From a checkpoint of a small mixture-of-experts model trained on Wikipedia: 16 experts in each of 9 layers, 448 clamped SwiGLU neurons an expert.
Below are experts of layer 6 (counted from 0) of a mixture-of-experts language model. Rows are named router (the router's row for the expert) and show model dimensions 576-767. Each number is 128 + 24 x the weight over its row's rms, rounded and kept within 0 to 255. Numbers have three digits each.
After each expert's rows: "raises" lists some tokens whose logits its average output raises strongly, later layers aside. This comes from a sample of Wikipedia text that the model never trained on.

# expert 10
router:165175137108099150144125153090089108151138070146181156108175124127109102144122119135132155120161143098152134139150159108113125169140123153123131157109095151081138155140153154143177147161097136129139170142159125135122132135131147105076122106139123121110125094117137109112108147139127144124116133086110107138152133113170094063121102121133146084109133136146089123151134132145129120133128125091123120117139077136109109164115084139154125093144092092169132128098117157150117155103112146134171165102080117152100131110150162120117160139149129129132119120114092122151132111181071144148
raises: " and", "it", " by", "/", "in", "is"

# expert 9
router:146129111114090102156102140072112138130093123157159096127082123104146122156165103149139129148085116110121135137098144144127120080118103125151139125122085122122138117126134130110096058168139106133138093136135121087111137120077156177133097124085103177121113155110118104100115102127147105134148138136140094091100157163129128091121078157160085132114123094120133107152111170121136153137132134119133150151119174161187114133092082138125136128129153108131171120148152126089107083087106146097169130084114115121126127140096089095136157133136148153144123142090159187143107142113121113119
raises: " and", ",", " ", ".", " of", " ("

# expert 15
router:103107142163132138117129138102117123142145139111136093098094155118188072106145128137136132098106124142097063136126123117111142096114138126122152142151146136115145109129182139109204126145114147157119104096159135126109184141123105101105112083117103117115101121160136169110106097128106127109139138126103119142128151155104093129102116133112110117124171118091119144119127199106118114157130151100121170138121159110133128123125083145142153158134155101112160112079124146136123131117080118122129148119133097181121149149138067129174127099075118067143113140114141068144128116102097138127
raises: ",", " and", " in", ".", "\n", " ("

# expert 1
router:111144110115144093133109130099162105127145126142064167160119141171155107133133142084120127074112191149102137165213124127133105147132157118100130130155103132157114157144149119098108153088168170105168161136062113123149188131119096106114107154135110131083121131132135154157129175109118134099133135152102087149180112116134103148163110163113098175099130148155083121131123116150125107145105120148146122131133133076129155119118156120102111111101125098137111111137154181123158144128148150139145132168141115137137110110124143114143134118075119140119133143167131124127095127117133113096
raises: "2", "1", "i"

# expert 5
router:123141137157137153105137109128065134115163166139127137141085089098128124168112112131143118168098156112173109137084146144146128155146112138147135143135143130097134181125130131098123157127144120127127172104115147126096098119115115149155092127133110110083112098102155125142160139087160129103087103106123099123150128117131138128107168164139106134153123147113163167121149141134140161150114185119142138137108096137144083155095149156123070135127159133107123118187108113110136133168119140169138092110117154126123136130161097132164160133113120136121150156133140113132131126130129152129
raises: " and", ";", "ish"

# expert 12
router:147149121089134177129138114109120063144133136114131119122101127142175119136071129084115137147139145107100155139099177134136145093135134152190094101121139079153129121126122133121150152151097156091063097132113123093131100128136131164125082135113129151174154140167162143107157099177133169137097121154115154166135093099137112144147127118139140144120114137147144133112113109142187097131148144169133091085153136159129148116088129148118132176139134131159141113098142126118144154136141117151132103088158142110147119163118117141114129109185124098134129114135069184151101099095080158094
raises: " in", "-", " and", " for", "c"

# expert 3
router:153133107113154135119149107125162170139096107127144125123127105109100166093138155107123131111152094148141157117106095155124140131127133170056087102127155150172153140136117113070110138110146104147149122164128116120161129146187139119124173121144126134141117150110120079170134144148122137205153124114123119106101130116118120155180155107079109135139127149129112165141148110120098145122126101127138115140112130135137140134177157169117148095147137153141125164136145120162151121129152131122085112172156139167133077078141157121088125122140157127133160127127140109102153139143168124138
raises: ",", ".", "-", "o", " ", " a"

# expert 14
router:144114125143125087156165146153114131129142154177134095113149115129130165158101105132134135162156117154146148114125145142143109110103117122142168125171070109120147117103108095183076147113120113096128087120120152180132115138112143161174105124160163179148197115119135093137102142124110139084145180150129167131081116109124135110103147133173149133185130113100153122110144133137177107077155122135098086117174179138104165129143108098129150121143094169135113164151122079168137126135148114132154117158117155064116177110109140096095103118090105153114153116180128153106123095121181112138
raises: ",", " and", ".", "-", " in", ":"

# expert 7
router:146087121161110134150118128134087123108113136117140139149148137112106108138129104142151158155105161108123165114110150131094149119149095097156144150166184138144106117160122193086126100148108124145105132153116104113123111112134123113144148150110141140159156181136100133145125151106156097136102111148106132080125099161128101115092132105110137095116095161131170127132124107105135111130164135135145107092141111112116108135130107151122110129076135139097142134103118091165163157101114104129166098117144110125147120075113129151130121103168172083107108091179168114100116126161140097126
raises: "o", "al", " and", "is", "es", "ath"

# expert 2
router:102176167164179166139142119156090147106103111142096159118145125168127134089101146156148099118122104142112069144122106151145106157089136157092144121120145117081140120155141137134168079129124143124151159114150155132134161130121144102120110163069140117088095099160139155108161115126117168123161140167152137124148178142100166093136084111128154113150173107128129104115169099102119144107083155128147131146154100118168179163133130090100111123169132085115116105119140132112101120145104134120142139136136084130099149164135086113144142130106116175113132130121169122135116140152168135173
raises: "\n\n", "\n", " The", " In", " A", " He"

# expert 11
router:105105101125096154104090139101141142175141110095150106097099134125110128141112173145121086049121135119150106124126123108158156126123174100150130134088100155127141155124130116132172145137087088128101118137152147144143127145142131130091138135130090095167105134151060144120126080109151126177104132084140148148174148129152119151094133104115145108113114099149145145095177175131113090134125124096164132090068105130116095107168144174127160094110121093099157148107131147178100131109156105136121144108146106134169097110175115147095125099106129091141119104073128120106129164176090155131
raises: ".", " by", " and"

# expert 6
router:079126185123161138090138145113155148099155161159115132132109128117133145095162146099158112120100159158123119148106162160133141105169102132108106126141116143121115120125141106165144145141102126138120117132126147148137145140112122108122072122168149132100128133123139173164119095136132097096115120126101139128148149114157167151167128155122105130172108062107111092109103131125124134129119164155141128122094124097101131129105112106139099155144118120131140100177094102107129163137137146144078135118130131120119110129129094144155137135128115108063104112127140161157139148097119100176
raises: "-", "The", "P", "L", "A", "\""